Weights of a small mixture-of-experts language model, trained from scratch on English Wikipedia.
Size: 12 layers, width 128, vocabulary 5816, 6.65M parameters.
Training: 536M tokens, 8179 steps.
Below are experts of layer 4 (counted from 0) of a mixture-of-experts language model. Rows are named router (the router's row for the expert), up (a neuron's input weights, with its number) and show model dimensions 0-127. Each number is 50 + 10 x the weight over its row's rms, rounded and kept within 0 to 99.
After each expert's rows: "mostly gets" lists some tokens that are sent to it at least half of the time. This comes from a sample of Wikipedia text that the model never trained on.

# expert 4
router:49 34 39 66 52 45 44 37 63 46 52 63 58 76 50 29 48 62 37 51 44 40 73 63 41 42 42 44 47 32 56 60 36 50 54 38 45 52 58 47 58 55 65 54 44 46 58 36 50 52 52 52 55 38 42 44 38 39 53 45 49 56 60 49 60 67 45 58 33 51 51 60 52 68 35 70 47 50 55 59 48 55 55 51 42 54 47 37 66 57 56 51 41 57 50 35 54 50 36 42 51 28 61 69 53 30 60 63 54 33 50 51 40 45 49 47 62 57 46 45 39 44 36 31 46 30 49 51
up0:60 53 27 50 62 27 36 54 58 46 46 53 59 45 73 47 33 50 52 49 59 42 52 40 47 43 52 38 58 57 49 72 54 42 41 49 62 41 38 38 38 63 45 69 55 65 33 55 58 71 59 48 50 51 50 45 52 62 60 57 65 44 52 49 47 43 43 71 41 59 61 62 40 53 38 41 48 54 56 57 45 37 43 58 66 37 41 36 55 60 55 56 57 42 47 59 42 47 59 41 75 50 36 42 55 42 52 50 27 53 49 52 74 59 47 60 52 58 57 45 48 59 46 39 58 64 45 61
up1:66 56 61 36 63 37 65 41 43 31 57 55 50 51 61 58 42 53 45 65 62 52 69 55 70 38 49 41 46 46 42 51 40 35 49 43 57 55 34 53 41 33 66 50 64 40 40 40 55 37 38 47 57 40 58 46 52 61 63 50 52 37 40 81 66 46 47 37 31 45 59 35 55 56 42 52 37 44 62 46 40 42 45 50 41 37 40 53 52 37 48 45 64 38 38 60 41 55 54 59 58 64 44 62 46 40 64 67 46 49 45 38 54 51 43 38 50 63 50 41 66 51 53 48 59 51 48 37
up2:48 49 51 37 50 49 62 53 66 32 56 50 64 47 48 46 41 45 45 53 60 51 39 49 33 48 67 45 44 47 72 64 41 60 57 53 50 39 60 43 68 44 44 65 56 52 64 40 61 26 41 54 43 39 66 47 63 40 53 56 53 51 48 56 80 57 54 54 43 72 43 44 72 51 25 58 53 56 50 42 52 55 43 56 57 57 36 32 52 56 43 71 52 47 47 55 38 52 37 56 46 25 54 60 54 52 58 47 51 45 62 34 65 51 56 52 46 57 42 62 56 58 50 44 57 63 59 41
up3:51 48 47 54 38 64 66 53 40 41 46 52 67 49 45 50 58 46 21 60 39 62 38 63 58 45 42 49 32 39 59 55 43 48 53 40 46 52 46 30 51 45 50 41 50 54 73 65 51 31 43 34 54 50 52 64 42 31 70 59 58 38 38 60 63 39 45 33 49 54 48 35 82 53 46 63 52 39 44 51 54 42 57 51 44 62 72 60 49 56 48 53 44 54 68 52 53 40 51 52 58 58 51 44 64 58 60 49 44 42 39 43 50 65 56 46 36 62 34 61 48 47 48 58 46 55 62 52
up4:43 56 52 39 40 58 50 46 57 48 47 45 27 49 46 55 54 51 50 67 58 20 54 26 48 47 46 72 38 42 32 56 32 58 55 59 45 47 38 52 50 48 53 54 63 42 51 47 57 55 39 37 58 42 47 57 52 50 46 72 43 58 72 51 59 53 57 48 53 52 44 28 68 52 58 55 47 39 60 41 42 63 57 37 39 50 50 52 41 31 62 50 41 48 47 55 39 52 40 42 22 74 59 59 56 42 58 59 58 46 52 58 41 51 27 54 57 55 39 62 54 50 56 46 50 56 66 39
up5:55 57 50 47 58 62 55 40 48 39 53 50 50 51 64 53 40 51 48 41 55 47 69 54 45 40 54 45 68 64 39 43 55 53 42 59 48 54 43 65 53 56 65 63 29 46 48 39 44 51 46 54 48 61 54 34 57 59 42 55 40 36 47 62 42 56 42 65 54 39 39 38 43 53 33 36 59 47 50 34 31 59 57 48 43 44 53 50 58 56 44 33 47 48 37 79 32 47 31 37 28 32 61 43 57 44 44 50 39 38 38 29 31 57 70 51 39 54 42 51 39 50 61 58 57 45 57 46
up6:46 39 45 46 54 54 45 24 36 39 30 39 58 50 59 43 59 61 51 38 57 56 75 62 49 54 53 57 61 72 46 51 55 45 50 63 53 53 58 68 61 50 40 49 44 42 41 63 39 60 46 39 65 51 69 38 51 65 57 64 48 64 64 49 51 45 33 59 42 51 35 43 39 49 44 50 50 31 60 63 59 54 57 62 48 63 51 41 45 62 59 75 55 62 39 53 46 53 55 37 69 46 59 24 64 58 52 51 46 45 46 47 56 49 46 47 54 45 35 43 48 48 62 53 62 40 60 51
up7:38 52 60 50 46 68 42 52 40 46 45 37 51 55 62 47 45 47 56 38 39 46 68 45 46 51 71 62 39 43 49 52 48 56 52 62 51 50 35 49 52 62 36 47 50 34 51 60 44 37 50 53 52 46 51 54 51 43 54 55 38 57 42 63 63 51 37 35 42 73 51 37 49 48 49 57 55 39 56 41 58 53 43 38 49 70 44 44 69 80 62 43 66 56 47 59 43 54 41 51 49 36 32 78 53 53 65 39 35 41 51 57 59 39 54 38 58 42 33 63 53 48 44 28 52 36 37 53
mostly gets: "|", "=", ":", "):", " called", " '"

# expert 5
router:66 37 43 57 47 43 56 49 46 44 41 32 47 70 60 29 32 61 35 52 36 53 69 43 37 60 68 70 39 40 49 55 42 56 41 44 52 37 67 38 57 70 50 62 62 58 55 54 46 67 72 60 38 56 48 45 40 37 52 72 44 52 42 50 64 56 50 55 56 60 36 42 56 65 46 49 45 53 60 42 54 66 56 50 56 62 40 43 44 57 58 44 57 56 66 46 59 41 51 34 42 49 49 52 59 45 62 52 37 44 59 49 49 46 45 52 62 60 45 58 39 41 33 50 67 52 48 64
up0:62 44 58 38 61 44 67 43 65 51 59 47 57 53 65 46 49 52 50 60 37 54 76 45 44 53 52 43 45 32 47 66 55 52 42 55 34 40 51 34 58 67 51 55 53 31 47 60 49 52 47 48 41 51 51 39 44 80 47 60 44 46 44 47 56 65 55 73 60 59 53 63 65 48 55 46 64 41 67 42 54 42 67 47 48 38 50 61 53 52 57 42 64 66 48 47 42 68 47 58 38 46 46 52 40 61 65 61 64 52 52 50 46 67 41 46 75 42 53 64 38 41 36 47 45 44 37 50
up1:54 50 42 48 55 34 79 46 49 61 44 48 48 57 61 52 36 57 36 55 53 39 53 69 52 55 59 64 25 59 44 37 56 50 46 59 50 46 48 59 50 62 48 64 56 55 67 51 49 57 55 61 49 56 61 58 65 62 46 64 44 34 49 54 81 53 33 64 49 72 35 41 47 51 51 46 51 51 53 35 55 59 62 44 45 60 51 46 41 48 47 48 39 67 51 60 53 24 49 46 28 54 48 58 49 50 44 48 44 33 70 28 42 60 47 60 53 45 48 47 36 55 38 59 46 60 45 56
up2:50 39 34 55 42 48 33 48 40 68 45 44 48 50 52 50 43 36 47 60 38 39 76 44 57 59 72 46 54 39 37 49 54 46 55 61 33 47 63 48 57 66 60 42 50 55 53 43 31 64 49 39 41 78 50 57 47 40 56 72 46 61 44 52 56 53 50 74 55 58 36 32 43 49 40 44 45 51 47 37 67 52 44 64 50 63 49 45 57 44 65 67 64 47 47 38 40 35 65 43 40 52 53 50 45 68 62 46 48 52 54 44 67 50 42 53 58 64 56 40 44 41 48 44 62 45 52 58
up3:52 39 54 50 25 40 71 57 44 58 55 50 57 49 56 51 45 37 38 48 65 32 61 46 48 36 50 54 53 31 51 61 55 53 58 40 47 45 52 44 38 51 59 57 36 39 57 52 45 53 58 49 29 36 36 33 45 29 46 52 47 54 48 69 44 56 27 61 52 60 55 40 45 50 48 52 57 54 29 59 49 69 65 60 41 51 63 31 61 32 50 54 70 51 57 48 48 59 65 36 45 55 55 63 55 41 53 44 43 39 38 46 51 47 49 64 64 58 60 40 52 70 57 40 50 42 60 46
up4:65 39 69 47 23 40 57 56 41 54 44 51 61 65 42 46 42 58 43 62 65 56 32 49 37 60 63 53 47 41 56 73 74 47 43 47 59 47 45 48 82 37 39 46 52 55 27 40 61 53 48 58 45 46 44 56 58 52 36 46 56 69 48 47 57 57 49 48 46 55 50 43 54 48 62 50 53 58 60 52 47 53 49 62 46 54 45 39 37 43 53 45 42 66 52 31 45 54 66 39 50 68 57 65 51 56 52 46 65 51 61 58 36 29 49 50 51 57 51 37 43 62 53 55 58 60 35 53
up5:54 40 56 38 38 58 56 55 59 54 59 32 56 58 62 50 41 46 68 39 69 53 47 65 27 55 52 52 60 56 38 35 46 49 71 43 52 48 40 48 47 47 50 39 51 47 63 57 62 52 43 38 61 51 54 38 47 48 45 66 61 45 48 62 62 58 55 34 45 52 45 32 51 52 53 51 34 60 51 32 59 58 48 58 58 39 33 47 48 39 60 57 33 60 58 37 62 59 49 44 62 54 62 49 45 36 63 41 49 58 61 45 25 49 74 57 45 51 60 51 59 56 71 44 45 50 46 76
up6:30 27 42 35 67 45 60 42 51 54 43 40 53 48 23 46 47 54 39 37 45 44 56 41 64 60 51 52 30 61 56 45 75 45 59 64 48 57 33 49 39 43 49 48 46 74 48 49 52 47 60 54 56 49 66 60 46 37 49 47 46 33 40 62 40 38 50 35 45 59 66 53 51 54 68 63 52 62 52 51 59 68 56 50 49 60 45 53 51 45 50 34 49 35 62 49 39 47 43 36 31 52 38 41 50 62 51 49 42 51 50 49 53 42 39 39 41 64 36 49 44 60 40 65 51 68 43 44
up7:63 40 36 44 41 68 56 45 31 63 71 46 47 57 60 50 35 45 55 40 45 40 64 51 45 59 57 68 49 49 57 56 42 64 74 76 66 72 55 47 36 53 30 61 43 55 33 35 46 52 56 63 51 46 45 41 48 52 42 55 45 49 39 47 45 53 45 46 43 58 40 52 26 51 50 45 32 51 41 56 55 46 38 55 61 58 48 38 54 43 59 56 40 60 47 51 41 57 48 46 63 41 50 37 46 54 54 45 42 53 41 35 52 53 52 73 53 60 34 57 34 51 43 39 54 52 75 55
mostly gets: " and", ",", "),", " or", " He", " but"

# expert 2
router:39 46 50 55 49 50 40 45 53 30 25 40 43 84 58 35 31 62 44 45 35 48 57 51 64 67 58 65 43 40 54 60 60 58 56 41 33 34 73 45 53 59 51 50 52 67 56 45 50 59 59 49 53 51 60 31 35 48 48 63 39 47 53 51 51 31 50 59 44 44 41 60 58 69 51 65 69 53 61 45 63 61 56 58 56 44 57 52 48 54 53 46 51 44 46 32 52 40 54 43 57 54 58 61 61 42 47 50 45 40 60 47 43 58 41 54 74 43 50 44 47 48 41 42 67 49 51 36
up0:53 55 42 62 67 49 40 59 79 45 46 54 48 38 63 52 48 45 49 45 43 44 69 56 52 47 47 63 63 54 53 47 65 48 58 68 44 57 37 33 59 58 43 61 49 46 50 58 36 49 37 39 50 36 38 45 73 55 65 48 52 47 48 42 49 45 53 42 58 32 44 46 33 54 63 41 45 56 42 51 39 46 56 41 47 33 47 41 64 47 36 51 58 65 48 55 50 42 60 47 60 49 40 73 50 68 59 26 47 44 62 60 47 46 50 52 67 75 64 40 56 52 41 46 58 71 44 47
up1:47 48 45 54 31 60 70 54 53 32 50 52 56 61 52 49 41 37 55 53 50 58 60 64 54 61 48 58 38 56 44 47 55 56 66 52 51 57 60 48 56 63 55 59 51 58 70 47 48 65 46 31 52 55 59 47 74 50 52 59 72 56 42 43 61 43 46 36 43 54 69 55 37 51 52 27 53 41 56 38 47 58 36 53 39 63 42 67 54 49 65 44 52 48 57 29 58 38 31 53 61 61 64 62 59 54 55 51 53 72 40 60 41 41 30 46 54 47 51 64 40 50 53 51 65 53 45 31
up2:48 50 40 43 72 45 55 42 37 40 51 59 57 47 78 46 58 61 32 44 43 40 68 52 49 53 63 41 60 42 59 43 66 47 55 30 45 31 60 47 53 55 42 55 50 56 37 40 46 47 67 36 55 43 56 42 61 46 46 61 62 36 70 38 60 52 59 60 58 74 53 49 44 48 47 40 52 40 52 46 44 53 56 58 45 44 51 50 44 51 57 58 74 67 45 54 50 36 57 33 49 24 63 50 47 64 50 59 43 55 46 50 45 42 63 62 56 27 48 59 41 57 36 45 54 48 54 38
up3:54 49 53 47 44 44 47 59 53 64 49 25 47 59 55 44 54 53 59 30 41 61 34 53 54 51 59 44 39 44 44 61 47 56 40 49 45 45 65 71 55 57 49 38 35 55 30 63 40 46 41 43 47 65 60 45 61 39 60 45 38 47 33 57 42 53 41 81 70 34 69 42 45 51 55 43 59 49 55 60 40 51 37 56 71 39 56 49 65 54 63 34 58 65 47 53 34 51 61 31 58 37 63 58 63 51 48 54 60 48 46 49 47 55 43 38 44 60 42 53 52 53 59 35 44 52 62 60
up4:56 49 57 63 58 45 55 47 42 45 47 41 70 71 58 49 45 31 56 45 48 63 43 57 35 47 62 54 44 50 42 51 57 60 52 36 49 52 56 62 59 48 56 57 39 52 57 55 63 64 63 50 44 54 53 36 39 67 44 61 59 33 42 36 54 41 39 76 56 54 45 49 55 50 61 35 54 72 46 51 50 50 53 57 31 31 56 39 60 52 49 61 39 58 65 41 47 51 64 49 45 54 54 41 65 36 55 49 34 58 74 51 49 49 59 45 43 45 35 43 68 34 56 26 62 49 55 67
up5:58 57 69 53 43 61 54 44 52 44 39 44 59 53 45 48 51 39 60 71 27 39 52 58 45 59 65 64 63 46 45 66 49 47 58 47 63 51 59 44 47 41 47 47 40 68 50 50 55 66 54 48 51 56 29 64 60 52 43 57 49 32 53 51 62 38 43 59 41 52 47 68 52 52 65 34 32 57 34 48 34 57 41 52 40 62 56 31 53 45 58 72 47 60 49 37 43 44 71 56 36 37 44 46 50 59 53 41 32 46 58 52 23 53 53 40 62 52 37 45 60 46 46 56 50 53 50 65
up6:58 60 56 60 68 53 31 48 46 51 60 47 61 52 53 42 51 49 45 41 50 67 53 64 51 59 50 26 48 54 68 37 51 50 50 44 55 41 55 60 76 55 53 55 48 77 51 58 42 40 51 40 47 63 57 55 63 33 41 59 43 50 45 30 53 43 54 47 56 35 57 55 53 53 31 50 44 40 65 47 42 41 53 65 54 38 49 67 63 53 56 30 61 59 43 39 55 41 60 49 46 30 53 52 46 48 51 70 48 53 65 48 38 44 44 36 57 55 40 68 39 66 42 54 63 40 34 61
up7:36 49 55 71 58 46 58 48 54 25 43 57 30 63 44 60 62 48 42 46 52 41 56 42 55 37 47 58 49 58 50 47 54 47 56 59 52 52 46 62 44 40 49 39 40 48 43 53 48 38 24 54 60 57 60 56 48 38 44 55 56 50 72 60 52 39 27 36 58 50 53 47 50 55 62 64 54 42 55 65 53 61 49 47 49 42 44 64 39 43 22 50 56 58 65 54 44 52 45 39 50 28 44 29 40 63 52 45 42 43 35 37 57 50 39 50 58 58 59 46 52 54 35 40 57 54 45 19
mostly gets: " m", " c", " s", " b", " r", " w"

# expert 3
router:51 38 41 43 62 38 53 34 58 44 38 21 58 55 38 36 34 68 44 59 56 56 67 65 51 61 66 45 56 42 55 52 58 60 48 41 59 36 57 34 56 54 40 52 58 54 49 43 33 49 57 60 62 48 28 36 43 45 55 57 54 43 58 41 66 46 53 49 41 46 37 36 56 67 57 59 62 50 46 59 51 70 59 42 59 51 53 61 48 52 39 51 47 59 29 62 45 53 46 40 63 41 51 62 65 54 43 62 42 38 64 55 56 46 39 45 52 37 44 48 45 38 48 50 59 43 35 26
up0:59 47 50 35 44 64 49 47 58 64 30 51 55 58 59 47 42 69 36 67 39 46 51 56 47 55 52 55 49 48 42 34 51 53 47 70 55 50 55 37 44 50 49 44 45 46 44 55 54 37 77 53 47 42 60 51 48 51 64 62 57 53 62 32 53 51 41 52 41 50 52 35 41 48 31 52 44 61 43 38 56 62 54 42 76 35 52 62 45 67 44 30 55 44 26 67 45 47 47 40 46 40 52 45 56 47 78 50 59 47 38 39 52 40 48 56 35 38 54 49 30 39 55 51 46 38 60 34
up1:65 46 40 54 41 55 50 54 52 43 52 40 52 62 66 54 44 63 33 71 53 49 51 63 46 52 40 61 31 47 43 62 52 45 49 41 72 51 39 50 41 63 51 43 49 48 37 61 18 46 37 55 50 43 33 48 38 48 38 51 38 52 55 63 43 43 65 39 56 55 59 36 27 51 52 59 56 55 40 42 54 48 39 39 33 39 48 36 44 46 42 41 52 46 52 61 59 60 28 42 60 57 53 47 46 58 37 32 51 38 58 60 51 75 37 49 47 43 42 44 49 32 56 33 60 51 54 41
up2:42 50 44 48 65 45 65 60 47 49 59 51 55 53 52 45 27 56 39 30 56 48 44 44 65 47 53 44 41 58 39 40 56 35 41 42 65 58 18 67 32 55 48 50 57 51 45 36 56 62 48 41 57 49 42 31 48 53 57 42 47 45 46 51 57 60 41 53 55 62 53 39 55 52 40 72 43 51 53 55 51 67 55 62 51 54 45 51 27 52 44 55 44 51 47 60 56 59 35 44 24 45 41 52 43 57 70 68 40 33 52 36 33 56 62 54 40 47 37 48 52 53 39 43 47 48 45 29
up3:55 39 64 53 31 43 50 50 48 69 53 47 44 54 47 48 30 70 48 56 31 41 51 70 48 58 72 62 63 47 54 53 60 49 44 61 60 63 50 62 73 45 43 56 47 32 53 47 63 77 34 40 40 50 40 42 47 53 55 41 42 40 46 44 40 49 59 51 35 70 55 42 51 50 38 54 51 35 60 53 44 52 49 45 47 53 49 68 34 45 43 40 59 56 35 49 57 66 45 46 45 29 40 54 48 44 51 49 39 45 51 35 32 47 48 29 52 61 34 51 38 62 50 53 43 41 45 48
up4:64 54 38 43 42 43 42 47 40 52 47 58 48 52 66 60 56 53 52 49 39 62 39 56 55 74 48 36 50 59 52 54 33 44 58 54 69 53 45 53 38 45 59 62 48 61 43 78 36 54 48 35 54 64 41 42 57 61 58 42 69 28 41 49 50 47 47 65 49 45 53 64 47 55 42 44 51 49 26 64 56 61 68 52 62 58 48 52 51 54 56 41 40 39 42 55 53 35 56 51 52 62 53 48 62 58 67 40 44 52 44 54 60 63 77 54 38 42 43 62 68 43 51 34 66 43 51 57
up5:48 32 41 65 38 57 34 59 59 47 50 38 61 50 47 52 64 34 57 54 48 52 38 75 60 49 58 32 37 53 39 48 52 56 54 59 68 43 69 30 68 54 42 39 54 61 54 31 33 52 50 64 46 49 51 71 58 42 55 67 52 51 40 28 45 46 45 40 47 48 67 46 64 54 54 53 48 61 49 61 50 36 42 56 38 43 75 50 45 55 36 39 59 48 54 49 53 63 53 35 62 49 47 40 45 48 59 49 48 47 58 42 44 45 56 50 34 56 42 48 49 61 47 51 59 42 32 30
up6:70 40 60 39 56 33 54 54 65 41 60 58 52 41 43 47 42 63 55 56 31 56 57 46 60 44 56 35 53 48 40 40 40 55 41 48 45 55 54 46 50 55 47 48 47 60 58 45 46 62 65 47 47 60 40 69 62 74 45 35 68 43 50 49 45 64 60 61 45 24 47 39 49 52 47 50 63 59 44 46 44 52 40 74 53 44 33 56 42 25 49 51 48 61 67 70 59 44 43 48 38 51 45 46 41 49 54 51 51 53 41 48 44 50 43 55 64 33 43 31 43 41 24 57 40 57 43 64
up7:49 59 39 35 56 31 57 61 49 37 44 40 64 46 21 46 64 44 46 44 53 48 47 57 49 42 63 52 34 49 37 68 67 51 50 35 45 41 66 35 55 65 54 41 57 43 43 17 37 49 66 47 53 42 41 49 40 53 44 53 48 64 47 47 60 56 60 44 47 45 48 69 37 52 37 50 48 40 61 56 53 36 59 36 44 49 58 49 52 49 42 51 45 50 39 30 61 58 52 60 59 57 51 48 44 55 53 45 58 37 43 65 48 67 46 31 37 69 45 42 42 53 33 43 40 53 39 49
mostly gets: " U", "In", " For", " War", " York", " States"

# expert 0
router:53 43 38 50 52 56 61 34 55 46 31 43 57 72 52 24 31 51 31 47 55 45 49 57 27 52 66 58 55 45 61 69 44 64 40 63 50 50 65 45 65 46 45 57 56 57 56 52 43 49 50 56 46 55 44 42 37 31 49 48 43 60 54 33 65 44 54 58 47 50 42 54 36 72 62 56 72 50 30 41 57 64 40 56 53 32 40 50 57 59 50 38 51 53 48 35 34 54 34 49 58 55 51 37 65 47 49 53 48 53 64 55 50 45 51 44 56 47 43 44 44 32 55 39 57 40 40 40
up13:50 40 43 55 60 37 65 49 22 45 45 50 54 43 55 47 35 43 60 56 56 31 41 64 42 70 44 48 61 58 46 66 44 47 52 37 47 53 35 49 58 59 48 57 55 55 60 35 54 59 42 38 41 50 59 50 36 34 48 46 41 54 42 60 50 39 18 53 51 48 42 31 67 51 47 61 53 64 62 45 36 59 53 57 41 44 43 56 66 43 48 61 59 53 42 50 34 37 58 40 39 58 40 48 55 32 45 54 20 34 55 51 60 42 57 52 45 63 46 57 59 39 44 54 55 40 38 51
up14:48 48 52 42 38 55 61 48 30 54 43 52 47 47 50 45 46 58 66 56 35 47 63 73 33 63 57 44 64 54 52 30 39 60 57 55 54 42 56 49 51 49 36 42 53 37 61 63 47 64 60 49 53 54 75 61 74 36 61 41 33 53 51 25 56 49 49 56 60 52 55 55 43 50 53 51 48 42 54 51 33 55 60 39 52 59 51 40 62 72 28 60 61 39 48 45 44 38 34 51 40 51 58 43 49 72 54 55 42 45 49 45 54 56 40 56 36 65 56 66 50 46 40 45 63 51 36 43
up15:50 55 38 54 60 49 52 53 45 42 47 51 31 59 25 53 49 50 59 52 59 72 50 40 49 75 62 66 40 56 39 68 53 54 41 71 64 54 49 56 54 59 55 47 72 19 61 63 59 47 32 43 43 47 47 40 50 48 70 58 41 51 46 38 37 37 40 45 45 50 57 46 78 54 53 49 55 51 67 42 48 62 49 59 38 50 43 50 42 51 55 48 65 40 33 40 57 44 50 50 66 53 46 40 63 42 43 41 54 58 49 50 46 56 47 53 55 50 61 39 39 49 70 47 43 54 44 37
up16:61 47 48 43 50 76 52 44 42 40 34 43 54 58 46 41 57 48 46 31 47 52 56 62 47 57 39 58 47 58 47 44 47 36 54 30 29 48 51 56 51 58 54 65 47 50 61 32 48 56 55 64 52 53 27 54 52 54 55 36 43 40 36 40 38 41 53 55 46 37 79 43 52 52 43 38 62 33 37 51 47 47 51 64 47 57 57 51 44 39 41 28 57 43 38 50 41 48 75 51 47 58 64 43 58 41 53 57 57 56 58 30 61 25 41 46 47 65 52 50 40 41 50 62 56 44 62 45
up17:61 47 41 44 63 45 33 49 44 30 56 58 61 53 61 45 50 55 24 39 49 56 61 52 40 56 51 62 45 46 40 54 62 54 54 48 38 48 52 51 49 58 55 36 60 45 64 49 59 52 55 46 45 54 71 43 33 47 44 55 39 64 39 39 65 39 50 50 39 62 35 58 63 48 37 44 39 40 54 50 51 42 45 61 58 47 68 59 39 39 61 47 57 51 31 26 38 57 68 35 54 61 63 57 32 58 52 45 50 53 45 45 47 52 27 33 76 58 42 42 60 50 57 51 53 40 32 51
up18:57 50 49 50 24 43 53 47 52 51 35 57 59 61 47 38 41 48 47 87 55 55 45 41 42 51 47 59 49 51 41 29 46 51 57 67 50 45 55 51 34 39 54 56 45 67 59 39 61 63 34 43 56 48 43 45 69 54 54 51 57 62 52 47 44 58 50 33 36 66 45 69 32 50 39 48 68 43 45 46 53 61 53 37 40 57 47 53 61 59 56 41 25 48 53 39 42 51 40 55 49 59 43 47 65 70 42 39 57 46 69 64 54 47 30 42 36 40 46 45 51 46 54 44 50 51 53 48
up19:52 51 52 28 53 38 45 58 43 63 27 63 43 63 59 51 51 47 36 55 47 57 51 71 52 62 60 48 54 59 47 46 50 43 61 56 52 44 64 39 58 37 39 36 49 36 42 45 37 62 63 65 51 56 39 51 44 51 48 56 42 60 57 31 47 43 31 40 42 39 28 59 52 51 56 62 53 61 51 44 72 38 55 50 43 48 47 50 52 49 40 57 55 28 36 48 35 46 37 51 64 48 45 61 67 50 43 53 46 36 31 45 68 39 43 54 51 39 41 51 29 63 56 56 56 67 34 51
up20:59 52 55 59 39 46 43 52 69 55 34 63 46 53 60 51 53 47 48 49 53 40 51 64 59 50 45 51 42 36 57 34 50 52 61 48 40 51 69 56 39 53 34 38 52 70 57 51 58 54 64 50 43 50 46 53 50 53 58 49 47 61 39 30 55 59 61 43 38 51 53 49 39 50 63 50 45 25 45 55 57 58 64 57 45 52 72 53 51 73 63 50 52 52 41 52 55 45 65 48 54 47 47 28 60 42 43 34 37 41 68 36 54 30 39 20 63 58 50 46 37 65 36 55 64 61 48 48
mostly gets: "\n", "\".", " Mc", " Ag", ".\"", " one"

# expert 1
router:66 47 42 55 57 56 51 37 49 54 50 34 47 56 51 32 55 66 54 70 49 52 71 63 42 54 55 55 51 41 70 61 51 64 48 45 59 39 52 31 54 63 50 36 55 51 57 37 41 65 52 50 42 56 34 35 36 39 76 52 62 57 75 48 58 47 46 45 47 42 41 40 47 68 49 53 69 55 56 48 40 59 50 40 49 42 60 41 48 62 56 39 43 46 40 58 44 47 48 33 67 41 66 62 47 56 38 61 38 45 57 54 51 42 48 55 60 48 38 53 40 40 54 45 72 39 64 35
up0:45 60 60 45 69 39 71 29 57 46 43 46 30 43 26 49 68 66 75 56 44 63 57 44 52 44 23 42 37 49 45 60 47 49 46 47 53 48 39 57 53 49 35 63 49 52 34 42 48 42 44 42 43 49 51 35 35 57 44 43 47 50 68 69 40 53 37 43 60 53 52 66 51 55 54 61 60 43 60 57 55 58 57 39 53 56 38 58 52 47 51 49 54 49 71 52 46 60 43 45 34 45 47 48 34 37 43 57 33 29 35 62 45 51 45 44 45 44 40 55 51 54 47 58 59 57 66 50
up1:65 49 21 41 43 57 38 33 48 45 31 38 48 53 33 40 53 73 51 33 39 53 61 60 37 55 58 56 50 54 65 34 62 59 42 60 58 59 61 59 60 41 43 51 42 53 46 50 37 42 55 36 55 40 46 40 55 43 41 51 47 67 37 52 43 39 38 58 53 52 31 43 38 47 46 42 59 29 50 32 54 62 52 57 47 68 61 44 51 49 44 62 57 57 34 41 58 55 32 51 58 58 56 36 79 55 45 52 47 50 57 42 54 54 53 51 49 47 51 59 33 55 46 42 59 55 67 58
up2:58 66 63 47 38 70 50 42 59 64 48 36 51 55 51 52 44 34 41 55 46 68 52 60 37 61 64 62 61 38 59 40 53 45 43 53 46 44 63 62 37 50 49 25 43 48 48 50 61 57 47 50 42 49 56 40 47 38 46 32 68 31 48 43 50 44 55 59 39 48 36 30 74 52 42 65 59 50 55 26 48 36 42 57 71 47 57 54 55 47 54 47 63 38 40 46 65 48 54 45 42 63 54 71 58 45 50 45 43 40 53 44 29 59 53 42 44 46 50 56 55 47 59 49 53 28 54 55
up3:59 34 65 64 48 58 46 57 46 58 66 42 43 54 60 56 42 55 40 55 57 46 62 50 53 32 46 42 50 49 41 42 78 31 42 51 33 41 70 56 64 50 37 47 52 38 62 38 46 46 58 53 47 54 42 39 60 56 48 40 42 56 68 61 60 54 52 55 49 50 37 63 29 52 56 46 53 45 75 57 59 55 41 43 59 52 58 77 74 39 51 32 42 51 58 52 54 66 67 51 36 59 51 61 56 55 51 47 46 49 49 53 47 48 59 48 61 33 48 44 44 47 45 53 63 34 33 44
up4:62 53 70 48 50 58 35 48 52 37 54 54 52 43 18 43 62 66 67 48 45 46 54 48 48 56 57 45 66 56 53 56 49 74 61 50 49 45 44 63 70 59 47 58 32 54 43 70 39 66 62 44 53 62 53 36 52 45 32 54 64 29 39 58 48 42 54 52 50 48 49 55 42 55 55 46 54 60 49 54 55 55 36 54 44 51 53 57 29 51 30 43 42 65 34 64 55 34 67 46 48 52 43 47 52 47 39 40 61 68 41 54 63 63 52 65 52 45 50 54 39 48 47 50 41 46 38 35
up5:40 41 35 33 44 61 40 29 40 41 30 41 57 49 49 51 61 46 55 47 42 41 67 53 49 48 43 52 59 54 55 50 51 57 62 46 62 58 65 41 57 44 64 52 62 47 55 40 27 49 58 46 52 52 36 53 39 36 67 69 34 64 50 39 41 35 61 27 50 65 45 41 30 53 49 45 56 56 48 46 38 55 64 37 49 55 59 46 43 53 49 40 63 46 39 54 39 09 49 57 70 44 48 48 51 61 38 47 39 47 48 50 51 46 48 49 59 53 58 39 53 47 53 56 46 47 60 65
up6:70 50 47 43 45 47 54 37 41 48 61 44 29 52 56 45 52 64 47 44 47 45 87 73 54 57 47 56 42 43 63 35 54 49 51 46 53 60 58 41 54 52 56 42 51 66 57 68 45 32 39 49 48 63 53 63 34 40 55 70 50 34 45 44 60 53 41 40 44 43 49 47 30 48 31 57 54 50 52 56 36 48 61 61 64 55 50 52 41 64 61 49 52 45 56 63 42 48 28 42 54 44 58 42 54 46 48 52 63 79 50 48 43 60 51 52 54 47 46 59 53 45 66 63 56 28 51 51
up7:58 34 55 62 45 31 49 45 61 72 62 53 35 47 61 47 58 53 51 51 47 44 59 32 54 52 34 45 63 58 55 67 59 28 60 50 60 58 32 48 58 38 51 40 59 48 45 59 47 65 40 60 42 65 49 56 60 47 65 38 50 54 42 50 40 49 57 41 37 46 53 38 35 53 41 55 53 52 64 41 38 54 49 46 63 52 51 45 58 51 45 73 33 42 50 58 45 43 39 56 37 49 49 50 82 62 51 58 63 34 56 51 47 54 65 51 52 27 54 34 50 41 48 49 50 44 71 42
mostly gets: " were", " is", " was", " have", " has", " had"